Below are experts of layer 5 (counted from 0) of a mixture-of-experts language model. Rows are named router (the router's row for the expert), up (a neuron's input weights, with its number), down (a neuron's output weights, with its number) and show model dimensions 256-319. Each number is 128 + 24 x the weight over its row's rms, rounded and kept within 0 to 255. Numbers have three digits each.
Before each expert's rows: a language model's description of what the expert responds to; "mostly gets" lists some tokens that are sent to it at least half of the time. This comes from a sample of Wikipedia text that the model never trained on.

# expert 6
It responds to: Words and word pieces inside titles of films, albums, songs and series, such as Dark in The Dark Knight, Game, Night, Love.
mostly gets: " Game", " movie", " Night", " You", " Sky", " Comedy"
router:167154140164098142153102139141120157058092127166107113123107139134118160104100142151113101136091150132156159133138072162139142129144138141118119135119125093151159141120152113089126128122134133
up0:137136122149064133144154122093103180171094113142190153101153149131156091146142116131107122126137143148086107119131149151143141112116092132133101140147138132169169137144104097135179113121105144
down0:121158087166128121131129110106124139148131096169146089106122140126107172142117146112143183114113126129122169116125098070185150154123117106161118143119144127153157151156152127142118142100143102
up1:132168099153148096097129107094117171124108127126081137132113126136137130142126168162152167125138153105126120126144128149165095099144109155125134106108141137155143145126110133148128110118127130
down1:132117073160119131132089094127108124121079144099118095121144133173174090139135144109167133177145154100120106143133109126125143175113175169139161117104136113133156097112105108172120139100154122
up2:121133165146135103128115131127103113154131093149155140111118150165127101108160107116134128147115163132115120108160083157105108125149113123130127145124125149123172110120123116135110141097110106
down2:128107125125150129128086077149126075072152147146146109122120112139095139121098149181123096118124165151126130119166107106094160113123148141132125139132131133134116138176112122151107140135145102
up3:158120102152095177117130105146156148082103143145141089169142166140114140123123177082118149149137130115142116119105103099156174116091108127117089153121172116145142130114178133164156142110158116
down3:123156100121146145145125127141099101120146085117123148178103137148155137086112149133159105114096097095169179081095111109146142122144156135138174104155134173081111113120111130095109156112095162
up4:185125133127099151114135134139098106106121142151151133157108097101155105118124099142137160128137137126135169128121197103069179168148136190127130059120115099163111130097113127096135122126126105
down4:140130099111135099159145138181096112145120156135066161116159132121124128145136098100110152130145151129163161106156104064144128120101130109121134155175142125127130146094117151107147170102133152
up5:104108131135124142106132162148150149090172091146109156100115104141128175075104174185085117097115082137142123151108107110141111112102150187122136104180073101113111120127129106116118144097107058
down5:122123144125157123118143102125151201147148153107163063142131099097169117143115140137117106095070118173132072131105161117145117101156122146136152108114167141107117156121102132147100108119169111
up6:086125146122120071115127126130130088087134154114123162147125132194090107170137120152114143121092130125109085108111113178132099096127166147124124134166140173131136138092098103115111121138096155
down6:084130160162153081122121187149130152131139152123117075139131155157130123123086120102149151117109111124114132182077135181098116108079109134135114118111115121148084115123139102138113102138140155
up7:122170179135143098092105118153114124107121143123154089135111144100127103125129134120144122124124172157122127084127117096090123129121138111093126152166143109144178166138145098138154120150112103
down7:053187117133128130120112150144138135142132098145128139167137118108128123134095133130090135119159133125151122125143110130104099117126119135128160115164122122158101129140112124145137106101129148
up8:154137140104091143152122143138142156095113171162167135135113106123147122109135145119119125141112135136155109100119165113155141118129142152143133129142157098127104150163107147150102122133131131
down8:129113162127122114090118097118129126120070143125133124145101099122115081135162126112127111119134148116134109152086138143137141169156133131174126104152160195160141130130121121117135116205126102
up9:134131085128107103129127131175142144163140106099145133155112149065072128119158111089136166134157133157123136141099105150166140174136170141104165104140168139144146105167134130096136110150121136
down9:096152107113128133150138158094096129109154175133142094141092172124119112106118086126069139134145105139099144092151120131159128168138136149097091108134122137128133158100155136124143114163114134
up10:166137107134119131168108111078109104134092117157119140088135100130149130145144100150116146112144123161151119110095103142145131104113173157127103109104138130123111102142124090146118141133111150
down10:157058130117130137110145117085077147125145125090075128085114129180124128119165122088138166150119193133145139105133100132147114114166113091110106167099143097129098142134111107161172119146142171
up11:112135145103113112131078162085069099143158097124133105129111112125125114176135135120081141144091127152139128161116127123109124128160103158097141122098094123143130125132154144112106112084124162
down11:163112121164114109121144133164181122095139142155137126115169111128118114123116105142136157104115120138108164108123135042125118116114144103106139126155107131146132118155139106134114125153101131
up12:138165169135148090129165144156110175081133095117119134111112069117151117091159176131139121118113100127082128138132142145135141142092108130103111157112108117130128113121124148144192142154129106
down12:136134130154176103118161194112105127121143112127119107143144169184122133151132119132093107079112121128126151127145145100102109161138091100100150142109137125090123113096143099169146107141152166
up13:120111150114145069085097126082126113087148129122131153121139152118084135129131146144162157178118163078116128100149159106147133104087099100133130116127149120118128136120164163146138126103137109
down13:132128138094163113126141122125107094122120127131150172130186088125123102121148102154112156132164136109105185127160130148148092120107134085117132151080081134118145147106103153127102113106116156
up14:192139167157106093130172120146088065145171108132137158143089112159134129113128135114096122123085110115142150138149130088089120129156121126074190112085151144150116157148143110107096115129108101
down14:146145085128137148066122102125162161121144117131145135109120124144096169138115145137162121130077102135116108096157159121142112116085130160129095122135138127071162140130149119123121120164118121
up15:110160176141112139131159197134121122157106128139134098137117122136146088118144143110121110141097143143156167145132156093131127110114114130120148139115111099120150147167139177130137146194126095
down15:098134120115153135132140114103103182133158145155107128118112158097140142124158120107139104139103113148107107137135151106126157095151093137069142134092108057131143110163147139159120148110137168
up16:122107089140083086134138097150110149145088095097123126091147141125120125144171165091097163161104121103121093099115135155155145119158118099122121159109162147111132121119118112139094128098134123
down16:089152087161153129102179134193111118126127124127167122136181140150126126084132149136110120110130096064142136115181168159115144107110145112135134109132116144171108100130061095121073114125154095
up17:114157135103142106093127050103129130141101160118126092151142136142101115154114102129139117140186142124130129173149135138126125103154139128121099106150115159164137160130079131110149166115116153
down17:118139145098141100154103077132091090137130162129169158104126190124140102128124137112115122131092096158127147176108132160205135120138159159118121111143129141131120093121130142092136144103167132
up18:119120116096163131129150132127121114155146135146087120126120170131148138122123145137141173112116135078119127169146120124147130136125150157122147075162133130111159097108137124161131136088110094
down18:132147141123131113114146101128138080166177146136115141138137101110125105079132121105101170116123126101120111131114169143143154143102113141159094127111139121116189130122120154145143105183117120
up19:127131103170168127110151124079128121167115137139099136122093113125141109186128124143154158143144108155135100143133089140129157089107108149116125121153067136147136134177175145131103137089113150
down19:113189122109123125121126097142123103126142137146137146107128118169110125168116138117173092108127158145104127144130137146147137119108129119155087114176145103124132118083131099152096142117148162
up20:097119130131143095134130159113096137113111103137137107121106133111107109180138159140117130121119142150153178106125084147148098159136135144160110139133146117143125151132137112162108110126177167
down20:099098138144115136134178126098109125140121158077133111183115152121110113099136117133139123126140130102109153127099177104133119169107132137119152149115154101105157088123151085170102088148155167
up21:144130085158130110095133143129121129145129117141138072135135115117108156118111116094134157120087105182153168093117095139099130130129146104076069086160153111150126118122102117134090077153099094
down21:113125113149136132115154096120121102140073100147129150142100164128130133151148137109125148106131092108122163111153061131147113106152126136165130116122145108137129097145104133125151121148133138
up22:121161117139168164137156156124131158135113095138131122112079130105132133131141136150139106135147117161131120177060115096195149128092132104146134141141200107138131129128189143119144084142105143
down22:120138131129151150117149150129107096105114133169107108132127161108121128114142181125142104165132141134118156146155145133188119091113120114106127125082117173126111130088097128109157118140137150
up23:139119118155131139119093112121141171111124109121121194110090130115112132057086137120113114141100091157177149086111117123138138144112132178161163119122104152159129135112095152112124170102127097
down23:108138145102110129181131139118071175122096146105141119122153131136164114149128125145112184096107111125178080127137150115137127148070110088120115153102083167111108081105124145156155128110149141
up24:107145130145106131116141144138158123134121130135126124143151164087141160131102116096099125097173165166157126157107113138154114127119146146130135160111148168110148098118134075161151155132123152
down24:101150105150163114131114074089112164150129114117108120136094080140090153070112103175171105088148129174115119151135157120164111182133124159124133138136161107104168144130135142121111168075122105
up25:164107083095119110162143165121115152116107122135117156102127147099145122149145141162142147160124122094149116110148119113096132167122143114166096075125154073151159157086121174124177163084144091
down25:113091134121171070122108165152160147128148133100138153146118160120164171096129093113127110121129138146126113149157133108123142148149144078133124125152130154145137132146155122138151159156104136
up26:127141126171133149125149173100125126178078142125121126132121111111116153117089107141147102123105113126137119144119123125100132123153090163141154152106142108121137145094129117123153121087128152
down26:108151112097142129097161131087137092132118148117178131175153123077119186122135136119148112142144148146139131080119102102142094118118098089136171082138124090102133115212147109112156152085104119
up27:144125155128138144120109091148127118121082109135129098134109115125117093146134140100163182127138084128112126173145180129152159127142139145156133109126076147128122121131137095143185143153109117
down27:084123185080088139125104108149127124121129168138088127136070087131086103109140107129138082096151123155109085126113149112131127116151148148129154167149136116120134140158121141148209173158126112
up28:142121130180108098151128097166168138126104138110128111138116115146185183149124144126108135124140105117140176118104161129093121136152090104146118117134155097174138100116113138120153156154125146
down28:168164138110134149119154139080125115165113117153145101118133081130131125100135075085157130149125122129182125147144091130140102122111122140118115125119105153145100161140141150072154141170151111
up29:127164077129083131129103127145145146133126083141102123133192121113130103106157100121123109133123109136084110148149132131099154087096137152130133139130071127170105110142119145130123138130073160
down29:117140064128099110136153103146105105111132109155114121122114153123105110112173144115123099151145174096071131160089115098084112141096149152129125152130146106104094114135101142101158113125128089
up30:172127128181135099130137121201143138112119140116134100155140169176076084163122149116124131110150152128114121117077091093128153136147145155142126118128107129105126123150141100107137142127105180
down30:123123121124098121116100110152136100135146111110122150166151121113133154137148144137112058107148145103114138129119104147114126131125095098122117136122135095121113122155100063135137120146126170
up31:126145157127128109114113177139136163116103110123110110152098120161132161148090121118116155148125103146149189171176159120124149126121115123086153151121180109141170118140120160113162155089154138
down31:131128133115080109172107140109151102121118145112126120143157111111170146120143139136138106104123130141169128135148128142090114155109113153108127137132122175128156130100120132171139101131139154
up32:106139143166090100150116141124122160130151137175147115144174146098105112140110125139096134100131042143138158135078125095141152131096096165141110092134124098136124103107125125149154132105169111
down32:110141106180125127126113135134116086095119077131156142144104155165146145117115085142106134137121121121112134117089124151203139115106110076126118101131121136145134119145142096171139159100087137
up33:105134109113148144126142141171123089114082133127149099124133093096160169167143131106126130125133096136160141151119162120139122107101158123127101127131165093124138175170104144128155126112094134
down33:127131100134098100137093162077125129130134154141158128070133132138145173108152108112141123149145139181131109131180134116150129136152158153131091141168159128111121165142103114122089098155142114
up34:139146180112140161119124149084104141092144089188093118140128087122145087116150167121130176157120112130074113197125132129111163149112110103162094121128138103110147072149149114134154083134117108
down34:146159155124153114138130121114123092147137148098148110171125137121136138089106144164065140124160121103148067098146101109109128172119089163119108128141100080119136166133115154104127113108142138
up35:139104146121120127117135144169085148075137100145128114160142124090137173088128115146151140144145137152140116116155113165137137120133132170195177134157121097129139118122139160101092082152103140
down35:096129104133149079149120111117129140129108125166091117128098102120106138097134094149124106081124158135090114096168123107106137102161201141128116129148129145169153171118162105125102134111144167
up36:088161109141122110098107123152085177126104127125083128129120170120105123086097136129158141120099131113065184115128161101145160116157163145125146129144127118125096134110138113071086199116121103
down36:129185127158156130071117119118123118147119133150102146122133128167141130153146141099144102120112131142130133114122093164147165125135153142163093140116152135134127136065148134141144127108129116
up37:100133111127120129152098152155152119117106154102127163186129152079116152131120141173097117108133110143102106119085128111160110140114075161109127143132119114138155140107121148079084154103115076
down37:107096124104138134113091085122171150139110102133137144129108128118127125131134129101098114124131097092118109111099107109135096063170091147080136133124109180122165176159091179141108126110144144
up38:122101138125116106141178108076132177129156140127078088123100110154104170080102144151151133121124138163099133131122147145150106109130087128120122094078160112160123133162192140133135121137139135
down38:171106138113120149111159155142151110078171122102110129119103133101095136081144103141088138154153157133115117143135154099082083109173122133142087121135119176089138105120080140120103123103086141
up39:135175130126109137111118169150132125113133104114108115112095135097078128162118117131106128126130171148143166111149127122144120133164129112091136116181115135128149107127102133121152181130137151
down39:144121161151108106161141105095111151107145076161113163103120142103132184148149107111110134136131154104140133148136178134134114083180132122122146139133143149108136159130129108102150147180162118
up40:108168138164108122159139134091128169164082107151152098128124176117145119179152140175124104149118164169155093157113084097136175168120132120156147109140128137130098140104119118163108098192144103
down40:147087098141150159147132112090120136128151118157139133100105182151146117116195135079098192128103134163113081132142119111110151147153131108118136111119158122135100100097127121114172143146147134
up41:120097165100102108170153107107115154124150105144085133135140134127124130127135112143123145154137118130110165159124080156128080166133146118089119153144184120117130138109174113133133119151145150
down41:132064134154101110121149133105155129146140137115110128126143132144121134093124116144113119152186120113117124148143159152152132123113144144121153101122128115113157134156135128108144036121111126
up42:095126117120097146124173084097108105131094102113121149151103085126134115159105148127132148132160106115128088147125178108155114162098109121123130128110119134112110139110146118142184088144111137
down42:133130089121082110096132120114137161095111160103143136144147085092144104102100105125153179131099122084119120156123135147087108119165152115167116160142105156119109194113144140091131128114109142
up43:136128143109105125128155147107154155135124140176127132115116132133138170107094100093140142143129086104149135101153113097176150119162133154119101161123126133120122107136118120116159156114153186
down43:147139122092156131175149125131118105120146133103124145111115163152155105089137124105104114090106069149134131146095178115176109106152111112096132116163096126145134126187144142117134143126174177
up44:116152131115080144088100137129091109155123160116152107142135124129086127150113088117136087116102108122115147181139114122118081113143125121127123157087120115111198146130119073125127185155094137
down44:137094133152141123128078145162141130146123102133132124137157090113128101143079120127171118125177155146124116124136136147092117111151144144085098132117154121135155158084123095138082182159099152
up45:125113087120131123148125123101147103147121129100140087135187117116099106112090159129118172115120092145092148118139111095093086141119135127127099167125125150112165148123121152102119096161133103
down45:131170182132112146135140118112144158176136145158134108151102099147114112096120163093152090102136142159094114129114146128118076119096125123124107139110146134102087141099105139086139133148118140
up46:141144141115134114160132139117096132138168106149140127086129133119131141144147132143109145132119130113153130151132152156133166117147134179109132150129140141153141125126161129106105132120092155
down46:089131110125112153157084140136144132134146162118177111161137131180127119129132157135102124079127125135167103108067167159136108138127163157149097119077114146135105116112147152125127117114109154
up47:134124125161092118135143156131122156082126139165156109135125143126116146128089115154092120146118102164114169140144103154157105137129135134121151121157105126148147092121149123138121174143083154
down47:132115116084149141094141117131129135183132152123074145132125101132093080128162158132121147152123108127160127092133179085085119138153110105143106128084144166132126111150103118153170128127124100
up48:149122126105137082137120135109138117116072154110102180135140144143177142127103137095122112136146122107149105111074134156129138144126147109150128134137090126122130138154135157080059150122118115
down48:107109112123128145105123084143092110113071148134110134154102117106122134130114127083178143103107142116125180089155105123123140134134158121146050120155144189124112126122140130160090098125122135